config.yaml
experts_per_token: 1
moe_layers: [0, 1, 2, 3, 4, 5, 6, 7, 8, 9, 10]
normalize_top_k: false
vocab_size: 13731
rope_theta: 10000.0
init_std_o: 0.0
init_std_down: 0.0
optimizer: "adamw"
beta2: 0.95
weight_decay: 0.17
Below are experts of layer 6 (counted from 0) of a mixture-of-experts language model. Rows are named router (the router's row for the expert), gate (a neuron's input weights, with its number), up (a neuron's input weights, with its number) and show model dimensions 192-239. Each number is 200 + 30 x the weight over its row's rms, rounded and kept within 0 to 999.
After each expert's rows: a language model's description of what the expert responds to. This comes from a sample of Wikipedia text that the model never trained on.

# expert 3
router,190,220,180,228,179,224,186,225,209,186,198,173,189,226,138,198,270,150,151,194,208,220,161,180,186,147,206,204,219,207,208,171,194,179,155,180,263,171,216,193,210,202,163,145,230,216,192,231
gate9,233,194,211,199,228,224,182,144,141,219,223,200,251,243,220,214,188,143,188,223,218,178,186,241,276,174,210,210,207,190,236,214,211,156,203,162,210,202,174,179,235,166,232,191,164,177,230,233
up9,231,204,182,198,218,213,151,172,165,206,211,165,257,231,173,192,161,167,134,199,216,174,181,242,223,168,194,197,272,169,274,176,213,169,183,165,208,189,171,194,223,196,226,175,219,164,217,189
gate10,175,186,182,192,216,152,203,151,235,185,205,223,183,205,223,230,173,230,165,180,176,165,177,186,250,234,174,180,172,166,226,128,130,170,205,214,212,233,229,152,219,204,218,207,217,180,173,217
up10,181,254,216,244,142,175,158,223,191,209,177,209,193,219,195,232,202,192,224,187,179,178,200,154,224,184,149,196,190,222,188,192,164,139,222,140,269,258,192,197,146,186,264,170,232,191,196,124
gate11,198,222,202,228,193,208,163,198,221,183,215,179,211,219,231,164,158,185,168,148,184,190,231,206,243,215,205,235,194,159,181,154,147,177,152,247,178,170,187,178,248,222,130,218,192,221,185,217
up11,220,161,247,202,181,214,276,165,261,165,159,193,228,223,204,208,133,161,187,178,201,178,231,180,217,242,190,168,195,158,187,184,186,199,201,226,164,222,167,179,191,163,209,173,196,183,192,203
gate12,198,219,221,237,232,178,196,159,218,192,215,177,202,277,242,209,171,109,173,230,175,224,203,179,219,268,181,197,229,175,176,186,161,194,192,191,210,180,188,164,177,228,186,192,203,223,160,230
up12,213,221,205,145,226,220,252,192,221,174,240,208,198,205,175,177,168,146,180,214,187,276,262,201,172,204,228,216,166,226,204,169,216,151,241,211,192,216,244,185,189,208,225,177,194,205,190,177
gate13,222,155,180,232,174,183,207,162,199,237,189,220,207,177,210,200,149,169,155,234,209,199,202,199,227,163,180,228,186,201,203,209,216,211,175,178,218,241,197,159,208,177,226,198,182,147,171,221
up13,226,212,186,224,183,188,221,205,225,218,152,260,201,253,151,212,147,222,149,201,217,231,182,229,198,192,222,178,215,168,201,190,161,188,163,217,172,231,185,181,194,170,204,212,204,238,218,173
gate14,224,226,191,167,225,210,212,171,226,193,223,270,216,239,234,206,214,229,237,155,135,229,192,203,195,193,210,212,179,219,194,237,227,215,213,259,174,229,201,187,211,184,241,272,149,241,209,237
up14,181,149,219,196,276,226,184,190,180,226,239,214,239,170,233,219,172,225,238,235,200,226,163,184,215,143,172,204,217,214,185,212,194,227,218,208,207,142,228,179,194,189,188,165,203,159,184,179
gate15,242,230,166,188,240,187,237,203,190,190,179,196,255,219,203,120,169,133,206,198,262,231,126,149,196,226,154,199,194,204,160,198,175,206,176,145,199,192,145,206,179,173,242,212,223,192,164,221
up15,255,223,236,172,236,189,190,197,163,231,258,203,172,248,227,204,208,194,163,241,222,195,207,221,210,209,263,138,203,211,185,209,192,209,208,146,178,229,216,213,204,140,260,238,222,174,157,243
gate16,166,190,200,220,206,210,180,225,175,194,209,234,203,196,140,205,180,168,162,141,220,175,165,174,206,204,157,155,174,139,184,154,177,158,237,184,206,179,201,162,217,179,201,198,226,210,150,213
up16,177,246,149,179,141,203,178,154,177,193,153,180,200,159,189,187,224,205,215,242,219,236,233,228,208,202,194,279,222,230,200,242,261,193,204,210,186,174,170,185,149,195,219,226,189,174,217,162
gate17,161,189,201,192,174,162,130,155,210,220,203,230,200,202,206,160,232,144,214,213,198,225,197,179,230,242,166,229,163,194,231,208,204,165,188,227,232,235,212,215,204,221,207,178,174,184,223,188
up17,177,183,205,238,212,168,185,232,224,217,207,191,217,222,205,230,234,133,248,212,140,205,181,188,158,224,182,194,197,202,196,155,164,190,180,209,202,169,196,200,162,221,192,213,240,218,226,172
gate18,198,203,193,178,195,174,221,209,151,143,231,186,252,241,220,198,160,189,249,140,152,201,237,177,223,160,191,174,267,212,183,218,233,148,210,194,180,200,188,230,205,206,240,209,177,172,185,171
up18,193,242,183,229,158,128,182,181,215,175,234,208,196,164,163,173,242,178,203,176,249,213,198,200,220,182,232,236,200,170,203,131,166,188,224,195,220,128,148,204,187,190,152,217,179,224,189,213
gate19,189,227,171,156,256,160,216,201,236,204,237,188,146,203,235,194,201,249,173,168,226,239,190,223,216,154,208,177,239,226,256,212,266,185,134,159,204,220,205,190,198,181,218,208,174,152,116,223
up19,219,166,213,193,152,206,203,230,195,196,149,193,201,200,238,217,184,219,189,205,216,153,222,221,220,206,216,169,221,215,177,205,249,262,168,183,219,194,220,181,192,199,205,160,237,192,208,199
Description: Field labels, titles

# expert 5
router,255,155,192,229,241,245,222,221,211,180,198,217,212,227,221,203,221,261,209,231,161,172,218,240,194,216,198,224,147,215,175,181,191,163,167,204,202,192,248,223,184,192,204,146,180,228,228,155
gate9,245,181,243,236,227,167,141,238,171,145,197,216,185,207,195,211,208,179,210,215,161,268,167,168,287,143,144,213,209,226,225,241,222,176,174,242,232,146,229,183,207,249,212,220,172,207,134,168
up9,210,207,258,229,202,170,232,245,236,168,199,183,219,190,183,152,231,215,238,161,174,228,198,203,190,155,203,206,120,195,218,184,184,162,200,171,222,204,227,179,182,176,188,234,180,221,203,148
gate10,193,202,267,194,250,276,175,259,174,214,137,218,248,176,192,102,220,205,234,216,210,188,208,185,192,177,180,124,243,246,199,165,179,223,239,151,231,195,192,199,230,210,274,187,192,205,190,225
up10,134,258,192,163,219,229,179,211,158,168,215,185,185,145,228,244,192,197,244,249,223,217,144,196,229,143,168,242,199,221,213,199,242,216,198,122,191,207,160,177,167,253,184,217,167,149,219,271
gate11,192,214,236,186,225,199,214,247,209,192,183,182,200,188,163,173,190,185,167,213,219,284,189,176,226,195,210,228,143,209,198,147,239,129,205,183,154,190,211,182,230,205,204,187,224,209,199,188
up11,154,159,264,237,224,163,203,211,144,198,198,217,201,213,196,202,200,216,183,224,170,227,220,214,215,229,170,229,153,192,209,224,176,206,170,132,230,237,219,192,179,198,192,150,191,233,217,153
gate12,190,181,243,278,281,205,211,216,197,183,237,195,216,191,187,181,194,190,177,175,256,158,201,204,245,206,188,190,147,221,226,188,195,177,238,225,302,213,183,183,207,180,194,206,174,185,205,186
up12,267,195,162,221,188,249,242,239,253,224,157,240,180,231,229,217,191,239,165,196,241,232,219,183,238,199,194,257,146,237,196,190,186,205,212,204,193,209,122,187,189,189,221,237,171,207,173,199
gate13,155,133,194,226,237,173,165,202,134,253,195,198,191,229,256,213,176,199,253,223,178,146,205,160,196,166,181,169,203,176,186,213,185,200,194,185,232,164,229,181,242,109,258,188,166,217,161,186
up13,261,185,191,184,176,221,176,194,161,216,186,166,178,195,160,223,255,220,137,194,197,233,232,232,162,154,175,209,210,170,229,240,188,178,188,180,193,217,213,178,210,206,135,187,204,228,227,197
gate14,150,187,248,173,212,206,187,218,156,194,181,191,230,195,224,201,161,178,225,148,187,206,199,181,234,208,177,171,194,161,175,201,168,139,204,157,193,195,113,174,243,185,244,175,158,143,202,176
up14,173,244,195,205,245,210,231,180,196,216,223,220,155,252,220,240,224,224,218,256,152,196,191,198,169,209,211,225,235,213,226,162,169,223,190,184,199,171,253,192,171,180,147,210,251,247,208,198
gate15,171,255,228,189,210,260,243,188,195,194,175,197,228,219,202,191,173,183,255,181,202,172,218,215,193,228,202,236,249,237,209,185,182,195,220,149,189,190,232,201,202,212,201,210,195,201,228,230
up15,226,209,209,181,219,244,157,245,127,210,189,136,269,183,208,193,187,233,223,191,148,173,257,227,173,207,205,205,220,224,230,224,196,213,138,181,176,183,225,250,182,226,172,195,183,225,217,218
gate16,189,170,236,207,208,210,208,228,152,132,236,218,184,211,215,172,175,180,189,216,177,210,219,195,206,224,216,214,219,205,205,167,172,191,209,199,201,183,160,212,233,187,221,274,226,142,186,208
up16,218,209,215,212,188,217,212,179,246,181,177,178,190,186,136,176,229,192,250,220,159,199,213,205,213,216,184,128,217,219,221,202,228,173,251,172,176,191,144,185,204,182,197,214,173,157,233,174
gate17,240,142,209,183,223,147,174,254,160,158,228,273,196,227,212,200,233,142,222,232,203,241,188,164,189,194,230,224,209,201,210,179,243,264,195,196,196,221,207,194,220,163,188,199,174,183,140,190
up17,224,221,230,233,175,190,156,222,131,196,156,221,218,203,226,223,233,216,172,199,196,192,179,194,219,237,230,187,224,172,223,240,197,188,166,245,200,199,177,202,202,235,169,232,188,184,164,223
gate18,227,203,175,173,198,128,217,241,132,165,270,192,208,206,167,244,220,215,257,247,169,208,200,200,167,236,230,224,201,206,213,166,179,208,197,206,195,172,166,130,185,169,262,177,216,219,201,217
up18,265,190,234,220,230,207,178,166,220,247,102,218,203,215,171,257,224,225,212,206,230,246,215,200,212,195,223,149,214,212,225,169,206,184,200,205,226,188,190,194,215,227,223,206,232,194,202,234
gate19,122,254,176,231,230,190,158,208,186,210,216,218,251,185,152,233,166,195,164,169,202,193,173,222,220,177,178,228,154,208,160,268,144,217,142,189,236,186,208,247,177,153,190,198,242,219,177,162
up19,168,201,200,205,156,197,221,163,168,161,210,181,161,208,201,194,261,189,141,237,189,198,237,180,203,212,209,190,242,141,180,204,232,206,292,218,234,248,243,224,208,211,210,190,162,239,212,240
Description: Nouns after determiners

# expert 1
router,222,193,199,190,159,190,188,226,222,211,282,170,245,220,243,156,175,200,206,184,189,205,198,190,178,212,187,246,207,189,222,196,206,196,233,261,163,181,214,228,207,153,203,254,259,201,177,179
gate9,194,238,271,220,182,194,244,189,190,160,203,222,303,199,253,213,200,188,147,206,153,204,213,185,199,207,203,209,205,201,166,191,215,181,250,186,186,224,194,208,195,213,255,203,201,240,172,168
up9,192,223,186,224,171,217,222,181,237,144,198,178,211,195,248,195,216,176,208,220,245,181,234,226,226,249,191,169,188,149,200,205,164,232,154,179,215,204,229,244,213,169,209,154,167,193,211,197
gate10,184,211,186,161,223,194,174,205,132,188,227,238,168,227,177,197,144,200,192,222,215,206,195,215,215,185,165,219,177,129,188,240,199,153,185,138,144,141,120,224,143,200,170,198,230,149,182,191
up10,231,198,219,194,177,247,193,238,217,206,202,242,203,230,200,179,161,223,211,222,231,150,197,219,139,253,159,123,219,217,148,238,186,163,156,167,225,223,194,176,241,228,147,231,197,171,223,201
gate11,196,187,206,179,208,216,160,190,142,190,220,194,218,198,195,217,233,186,220,217,217,191,200,159,208,189,239,197,174,165,233,239,164,206,228,153,182,176,131,198,224,204,224,199,187,136,217,235
up11,220,217,233,195,189,168,167,212,167,220,187,215,167,211,220,215,192,176,205,224,257,168,148,168,178,189,194,191,263,190,200,211,240,217,211,146,139,232,189,151,191,181,208,185,220,179,224,180
gate12,180,163,208,189,194,186,211,229,170,190,191,160,246,204,175,249,174,207,214,205,244,225,196,200,186,221,196,214,130,217,189,174,165,200,185,207,197,210,279,229,239,205,211,194,213,212,241,186
up12,249,164,177,223,226,196,237,201,176,201,176,274,190,211,195,162,172,220,235,161,180,214,181,230,199,202,200,155,172,201,249,153,181,194,184,178,166,191,192,217,212,180,204,216,240,239,231,251
gate13,219,214,194,188,203,165,246,215,160,170,281,218,249,221,239,242,195,145,215,200,158,186,176,191,210,176,191,144,195,243,188,213,184,233,195,190,162,169,215,172,174,219,192,182,204,191,250,152
up13,158,158,210,174,159,184,150,215,160,179,203,181,232,218,188,208,208,207,161,211,187,187,173,228,178,148,225,227,212,180,201,184,226,240,187,260,208,236,159,192,202,206,208,245,232,173,224,242
gate14,205,140,156,226,228,185,200,190,229,197,215,230,188,286,232,227,245,191,192,209,171,173,189,179,229,172,190,232,261,224,210,211,237,150,175,243,230,249,192,161,191,188,168,257,195,188,166,183
up14,223,172,219,144,220,165,198,182,180,228,145,210,179,175,170,196,230,203,210,218,145,203,177,187,253,239,197,183,234,217,236,147,158,163,196,168,220,240,156,255,179,226,203,201,166,230,208,206
gate15,257,192,211,250,188,169,205,155,205,161,154,207,158,167,182,160,229,142,223,214,219,260,155,148,255,231,225,221,179,192,235,232,202,207,270,211,215,227,218,169,189,172,192,181,199,183,182,212
up15,204,201,163,158,186,180,238,153,225,181,152,197,200,159,211,155,171,238,220,218,203,207,167,199,173,196,163,189,186,186,160,145,201,209,162,217,254,182,185,185,208,229,247,247,195,175,237,226
gate16,171,178,216,226,185,160,180,190,218,177,222,225,236,242,236,220,160,178,199,179,181,213,226,186,212,204,226,257,184,231,210,182,206,246,214,190,189,233,212,249,151,214,194,203,214,212,174,139
up16,175,183,234,197,175,189,201,226,198,177,193,204,235,235,231,258,195,155,225,202,110,191,225,177,229,178,173,259,143,223,221,168,170,186,179,190,193,178,215,253,156,161,221,183,195,188,220,111
gate17,187,199,145,187,193,145,170,198,181,205,228,193,207,203,208,218,211,184,206,207,240,159,171,168,235,231,195,215,219,173,200,218,180,211,203,191,188,201,218,259,193,214,183,186,226,222,226,253
up17,199,217,205,176,220,215,154,180,199,224,205,207,235,198,226,180,260,197,213,177,199,172,181,188,247,212,212,234,174,151,172,168,202,232,191,163,226,204,183,207,249,262,269,211,176,159,207,160
gate18,135,232,171,195,243,208,182,228,186,143,254,219,211,228,222,212,181,194,239,173,161,194,235,213,173,131,220,180,212,190,225,192,177,199,223,198,176,130,210,194,180,240,195,231,194,229,157,236
up18,184,239,199,196,182,198,201,188,231,165,231,141,202,218,248,154,173,200,186,220,216,234,223,222,258,239,222,194,164,155,218,178,155,190,173,144,189,184,203,176,245,229,243,189,184,209,291,188
gate19,169,190,275,175,196,226,222,185,202,208,212,187,178,237,205,178,182,194,202,187,210,195,239,169,165,207,192,225,200,203,255,248,236,200,230,206,209,170,195,208,222,194,179,218,180,192,229,151
up19,186,207,203,210,152,169,189,177,219,231,192,232,174,222,151,162,175,201,194,201,173,183,223,217,183,285,224,201,204,191,170,201,171,193,177,211,179,237,195,172,178,199,169,203,129,157,239,204
Description: Foreign name pieces

# expert 4
router,156,185,204,193,185,180,202,188,229,155,179,181,225,164,243,206,191,187,235,179,177,156,182,208,241,221,198,188,221,189,188,168,185,228,223,131,198,250,156,198,183,214,251,199,148,197,231,266
gate9,213,218,221,241,176,215,161,175,166,191,209,263,198,196,171,200,168,156,216,200,123,251,151,182,188,244,197,177,215,206,191,206,212,192,253,195,197,218,225,159,181,243,236,212,141,126,218,220
up9,229,208,184,172,202,169,181,205,188,202,171,168,147,209,190,192,189,237,176,202,259,212,196,214,238,180,114,197,196,215,171,218,216,176,152,207,200,227,182,195,225,228,167,204,172,131,170,165
gate10,203,200,197,251,245,127,197,188,178,198,218,203,161,201,207,199,177,201,195,152,165,169,158,223,181,117,224,195,150,203,209,201,154,206,180,197,204,235,175,258,206,172,206,203,197,177,166,247
up10,215,205,210,222,210,227,218,243,205,184,174,168,216,153,215,202,176,178,166,241,196,216,163,227,186,216,142,211,182,250,193,178,249,208,187,205,252,178,230,177,167,210,188,215,194,216,262,259
gate11,185,134,201,178,215,188,244,223,233,200,189,208,203,139,223,155,242,131,208,163,168,207,209,173,178,201,147,187,178,180,245,220,217,187,180,162,142,236,170,213,237,190,228,177,140,163,182,150
up11,200,220,124,210,192,163,194,217,210,191,163,215,221,229,207,180,239,176,173,155,155,185,188,235,210,216,177,167,230,184,203,235,249,177,209,188,176,241,189,172,243,202,197,173,181,204,171,186
gate12,215,197,168,197,282,201,257,220,176,251,214,211,188,177,192,200,165,149,236,264,179,209,198,221,181,207,178,224,179,175,163,202,189,209,210,167,174,196,163,253,207,226,206,271,144,178,158,210
up12,222,229,233,235,124,210,221,181,209,174,212,207,160,229,183,189,192,246,189,190,265,261,185,189,185,224,218,239,204,197,218,214,207,199,139,252,226,193,245,197,196,231,169,185,185,174,223,223
gate13,187,212,202,185,178,224,218,134,194,200,172,200,185,202,154,184,236,169,228,195,192,200,136,181,228,245,238,205,176,216,210,197,144,176,121,165,187,247,188,201,203,201,176,180,225,205,167,218
up13,203,178,222,226,176,207,190,245,193,212,249,168,213,216,173,207,210,240,181,172,187,132,206,251,221,273,250,214,207,212,174,219,176,184,236,167,143,196,237,216,193,199,191,202,232,230,171,189
gate14,148,201,220,256,227,188,185,279,153,150,192,188,258,158,183,212,215,190,220,211,163,220,124,164,236,248,165,207,235,195,192,190,231,165,210,197,160,216,161,203,209,195,232,192,208,222,207,184
up14,144,195,186,208,213,169,226,225,215,233,222,188,203,200,166,229,203,249,206,174,224,204,167,168,198,271,228,175,214,220,266,156,246,206,208,223,243,218,190,170,172,167,213,210,223,217,177,227
gate15,184,148,156,178,227,205,223,184,220,230,195,263,177,177,176,168,147,208,210,166,168,244,184,194,149,208,175,129,168,160,213,225,218,235,193,192,220,222,172,215,196,192,233,224,204,140,182,237
up15,172,185,218,174,222,145,201,180,219,201,231,174,256,188,232,189,263,163,197,215,154,181,196,234,220,224,178,203,220,216,244,215,229,160,203,168,175,232,176,189,170,157,217,196,215,174,220,157
gate16,207,272,205,206,252,214,115,203,164,214,202,179,249,193,232,205,228,153,183,146,197,217,186,180,191,169,166,191,197,206,182,189,164,208,242,211,170,184,216,186,227,221,234,153,189,176,202,207
up16,225,235,180,171,209,191,196,211,189,215,144,227,204,207,203,197,157,218,196,162,199,212,164,234,200,189,197,210,217,189,234,227,233,163,165,161,254,218,206,217,215,236,213,197,163,133,213,232
gate17,178,189,226,180,229,186,198,196,178,239,175,154,228,202,207,229,203,191,218,167,196,190,193,146,178,249,191,197,177,208,167,227,187,172,203,157,159,227,188,203,178,187,231,209,158,140,155,193
up17,248,247,164,203,159,235,166,178,214,206,184,155,217,178,148,212,134,248,219,204,254,203,233,237,209,205,163,196,243,174,197,234,217,214,226,220,191,175,167,186,182,289,196,245,205,203,187,222
gate18,217,255,231,220,233,241,236,214,190,191,240,217,253,244,179,138,202,184,188,188,225,223,205,190,207,199,210,220,203,176,198,204,216,204,222,184,193,216,226,154,199,224,209,193,215,161,181,212
up18,217,211,234,181,187,155,220,157,222,196,185,212,262,194,203,158,204,175,201,180,226,196,173,180,248,199,195,241,204,172,218,177,213,179,231,197,201,173,212,232,187,250,251,200,155,193,202,190
gate19,137,187,209,186,228,185,198,171,170,189,239,167,227,198,201,256,188,196,195,175,176,180,202,237,119,193,237,220,155,196,175,195,156,218,268,212,166,138,164,214,175,200,231,195,190,227,157,209
up19,208,219,208,253,216,224,193,243,211,236,190,253,195,235,239,172,156,214,162,218,231,170,207,212,176,175,179,229,222,224,151,188,182,235,186,177,203,228,216,140,210,190,163,214,253,198,237,200
Description: Table separators, name fragments

# expert 2
router,168,250,204,201,227,171,211,158,134,239,171,252,150,226,167,227,141,194,209,222,244,252,196,185,188,197,214,162,179,198,220,252,196,208,215,205,179,217,183,141,234,232,180,238,176,185,206,204
gate9,168,245,202,234,216,195,210,212,154,235,239,172,235,248,253,215,193,210,224,187,200,163,138,236,169,215,190,175,197,202,221,232,171,218,186,234,231,179,214,245,216,164,168,191,205,120,208,170
up9,163,217,255,160,219,222,147,120,176,204,236,174,193,165,222,238,246,186,181,200,213,236,170,158,261,212,182,167,213,194,183,217,259,218,227,182,162,188,209,211,160,180,177,197,215,156,200,222
gate10,234,219,176,208,209,204,186,224,183,189,174,226,225,192,236,214,202,196,302,185,200,183,150,249,247,137,145,193,181,200,177,218,164,191,176,222,248,203,215,185,203,194,236,227,241,210,236,187
up10,202,149,199,198,172,208,178,193,202,195,180,201,172,197,225,240,259,175,196,262,179,198,221,206,205,194,230,168,170,208,201,215,221,167,177,162,175,237,246,193,199,156,258,261,197,208,181,219
gate11,169,241,231,215,207,172,240,238,183,207,207,206,212,225,228,195,239,176,241,193,177,210,222,171,193,174,177,181,159,163,233,215,222,176,222,212,152,210,162,176,308,229,195,241,272,198,172,155
up11,168,206,233,182,211,204,198,265,180,192,215,221,230,206,225,199,227,168,209,194,231,167,157,177,241,205,200,213,218,264,140,169,138,173,173,215,174,253,179,161,234,253,235,244,232,213,217,194
gate12,171,230,217,203,152,215,252,171,182,191,146,209,202,243,212,187,205,187,199,148,156,201,196,139,213,214,230,185,271,201,228,232,214,141,201,156,158,193,171,253,199,200,239,182,189,232,212,214
up12,239,258,188,205,247,238,194,166,203,194,167,165,139,216,155,151,212,175,218,188,257,265,213,206,217,195,218,237,195,198,148,160,180,161,230,213,133,191,112,214,193,221,199,169,150,196,225,226
gate13,180,221,205,254,198,152,207,207,167,210,217,247,216,207,275,177,207,157,202,195,179,202,248,232,189,231,243,185,200,196,194,201,158,164,274,215,225,209,183,236,216,223,234,187,168,127,213,206
up13,188,158,172,202,163,245,198,173,253,175,209,151,167,193,152,157,196,219,167,170,229,193,190,203,221,219,194,198,215,190,197,188,224,218,166,184,204,190,184,196,212,198,209,160,232,258,198,203
gate14,197,207,212,181,196,194,227,181,176,226,214,255,210,223,204,185,203,168,259,239,158,191,218,215,167,166,203,203,177,213,160,212,145,177,212,166,134,192,193,202,211,225,195,252,157,162,273,254
up14,215,202,195,245,195,142,225,196,201,205,203,198,268,205,231,260,199,198,207,185,195,223,189,236,214,243,188,232,188,149,180,159,173,208,242,203,193,195,217,191,213,154,231,157,242,200,204,195
gate15,166,197,159,169,231,245,158,187,222,246,187,199,179,191,232,207,203,190,227,222,222,201,154,208,215,152,192,147,185,219,161,222,176,255,161,212,206,160,231,208,166,226,239,206,220,172,214,221
up15,210,154,186,223,186,207,206,180,195,203,193,245,129,141,202,213,182,186,204,206,157,211,226,187,174,141,168,183,196,221,217,239,164,163,226,224,214,163,207,202,214,189,180,217,168,228,192,237
gate16,228,207,182,185,201,234,234,195,191,248,164,216,170,235,216,136,184,201,136,234,218,203,204,186,230,196,220,202,170,161,192,202,167,200,144,152,184,219,215,199,211,180,235,211,196,199,173,269
up16,267,143,214,210,210,186,182,215,209,205,206,168,216,184,123,206,203,189,224,169,233,175,173,195,182,233,210,233,195,202,160,214,187,217,176,206,220,196,212,224,166,197,156,203,201,217,199,198
gate17,186,282,176,215,188,207,246,226,201,221,236,229,223,237,227,210,169,196,166,184,189,187,220,177,241,205,191,167,201,157,178,205,134,192,226,214,230,163,179,199,195,236,199,194,216,151,198,232
up17,201,237,173,141,165,219,226,256,232,211,203,188,209,216,146,219,218,163,180,202,210,137,184,176,160,199,229,165,214,215,145,206,164,157,242,223,179,214,229,193,124,235,164,169,169,230,162,236
gate18,142,163,181,195,235,164,129,191,184,211,157,202,244,235,196,192,215,192,242,220,193,154,138,181,254,155,202,178,186,173,204,204,177,234,210,209,229,160,211,166,218,213,266,159,196,197,239,217
up18,168,183,233,179,165,189,228,169,216,174,203,159,191,177,180,189,219,207,212,187,187,244,214,209,185,221,209,176,222,218,207,186,165,205,132,191,227,237,220,245,161,187,211,179,210,273,138,176
gate19,217,240,156,179,160,207,199,219,206,165,255,276,205,220,201,205,247,166,200,185,244,275,209,203,215,185,222,208,202,240,177,224,209,175,129,262,252,222,170,216,208,214,172,209,174,188,196,162
up19,208,185,181,172,197,273,176,239,123,204,196,228,172,200,174,165,226,183,194,224,185,173,211,237,200,201,206,210,224,194,232,249,168,237,230,202,149,208,179,170,167,194,147,214,227,227,199,176
Description: Spaces, years, prefixes

# expert 0
router,218,193,224,144,204,197,178,189,212,238,171,189,181,112,177,208,223,200,176,181,222,188,259,198,220,203,197,177,240,204,179,228,245,232,204,230,207,176,177,234,164,201,194,212,225,174,146,150
gate9,192,246,168,194,151,207,257,137,188,186,228,265,243,227,230,198,167,169,209,175,208,223,171,213,201,212,191,259,209,182,169,220,176,178,189,199,181,188,187,212,186,228,177,187,194,252,195,262
up9,207,190,274,206,230,225,178,213,151,172,159,160,266,128,183,229,201,130,236,141,223,200,151,221,178,202,134,204,220,174,160,167,140,165,226,236,155,160,231,221,170,192,223,95,213,270,229,199
gate10,189,154,245,207,258,214,167,187,117,208,163,210,201,219,171,154,198,182,199,256,224,206,226,196,248,228,168,118,223,164,194,221,205,185,222,204,227,180,151,253,209,192,208,180,170,188,216,214
up10,189,195,190,195,184,191,162,187,250,203,189,176,152,197,184,203,188,225,191,217,230,234,206,184,215,242,236,183,178,244,150,212,220,246,197,211,161,204,191,177,244,231,242,249,236,225,226,217
gate11,195,210,189,162,218,182,243,185,141,198,194,194,180,173,186,195,236,143,227,201,178,183,185,199,176,170,152,210,279,198,180,182,222,184,204,188,225,181,189,201,219,198,193,233,222,184,148,198
up11,226,135,217,165,246,165,217,181,223,176,163,164,206,171,177,207,224,177,245,224,184,246,190,184,239,133,124,270,238,218,179,213,210,210,193,198,187,179,209,198,211,206,206,187,196,256,190,232
gate12,138,190,216,215,238,181,205,181,189,229,166,174,206,164,227,204,238,216,186,217,179,150,181,193,208,230,121,231,130,211,182,165,151,156,181,214,217,210,203,232,193,191,181,194,199,205,191,227
up12,187,258,186,190,217,189,262,163,168,224,210,209,186,229,286,153,262,200,172,187,202,215,201,223,191,170,197,166,196,212,237,208,221,193,264,191,261,210,191,178,218,168,249,174,219,173,184,241
gate13,244,150,223,138,188,198,256,195,188,213,201,191,166,177,162,161,174,201,234,192,222,218,230,173,229,205,166,183,200,183,229,191,196,196,151,162,151,232,216,144,198,226,213,183,184,213,163,178
up13,208,206,211,244,183,199,206,251,246,206,193,246,232,206,260,189,244,173,200,222,208,155,194,173,235,179,226,190,184,192,143,191,242,206,157,227,176,191,190,169,187,170,207,239,187,228,205,183
gate14,217,211,131,218,219,214,238,239,195,191,230,188,219,246,213,183,228,183,152,206,177,186,221,170,178,237,198,221,176,167,199,204,226,232,237,143,168,230,173,214,176,234,173,222,182,148,196,223
up14,210,188,184,219,183,180,236,234,244,211,186,238,179,247,213,202,226,190,200,155,215,209,241,170,190,245,211,222,170,173,171,230,192,186,184,216,231,190,185,162,168,209,185,192,185,166,167,186
gate15,194,204,176,163,201,242,197,214,194,157,239,207,203,173,217,231,216,191,186,187,201,246,214,204,181,225,225,173,182,181,208,234,169,173,242,229,175,198,223,165,149,236,171,190,202,191,245,270
up15,204,190,202,210,242,259,222,223,218,200,183,225,163,173,201,219,197,181,206,171,176,177,234,168,186,213,137,226,202,241,161,224,201,189,220,154,234,205,170,209,219,207,202,190,218,164,202,152
gate16,191,180,209,215,207,219,152,180,155,164,249,209,228,189,230,206,209,192,186,150,185,144,220,218,236,150,113,241,206,181,155,215,193,190,245,239,220,206,232,199,263,213,196,162,172,169,176,199
up16,210,198,175,206,167,196,198,188,198,212,175,168,240,168,183,212,218,206,232,211,191,177,203,218,196,214,167,194,202,180,201,207,162,201,208,219,201,183,204,270,251,239,217,162,183,182,149,205
gate17,169,165,201,205,202,198,250,199,191,246,192,295,213,194,250,219,153,193,198,235,227,173,257,149,194,202,199,171,183,189,214,198,202,224,127,193,208,223,238,187,205,240,215,229,192,169,158,207
up17,166,221,205,191,222,190,221,183,184,231,239,240,194,200,250,241,204,202,168,220,172,155,183,168,191,167,179,201,189,207,221,194,235,212,173,197,235,234,220,220,183,142,233,227,216,163,132,229
gate18,169,156,169,202,204,141,157,204,213,134,216,217,196,255,235,212,242,191,189,223,138,209,211,156,237,219,160,229,170,218,198,203,234,187,191,227,201,210,182,176,224,182,199,209,234,224,190,247
up18,246,178,161,182,229,225,218,163,192,201,169,262,174,258,192,195,224,193,122,178,114,243,183,168,226,226,193,202,195,182,188,217,224,191,195,194,194,197,215,219,206,166,233,242,165,193,163,203
gate19,219,221,239,165,193,216,190,199,192,244,192,177,201,148,224,207,204,203,248,250,199,236,216,205,234,247,169,233,159,188,215,217,166,179,158,233,184,207,267,156,225,205,273,267,168,182,217,186
up19,201,201,180,188,169,194,164,178,188,201,195,209,188,175,211,165,206,210,189,232,179,208,179,228,194,200,212,185,210,174,216,187,259,205,164,201,240,176,219,151,161,203,192,256,220,187,200,195
Description: Biography verbs, age digits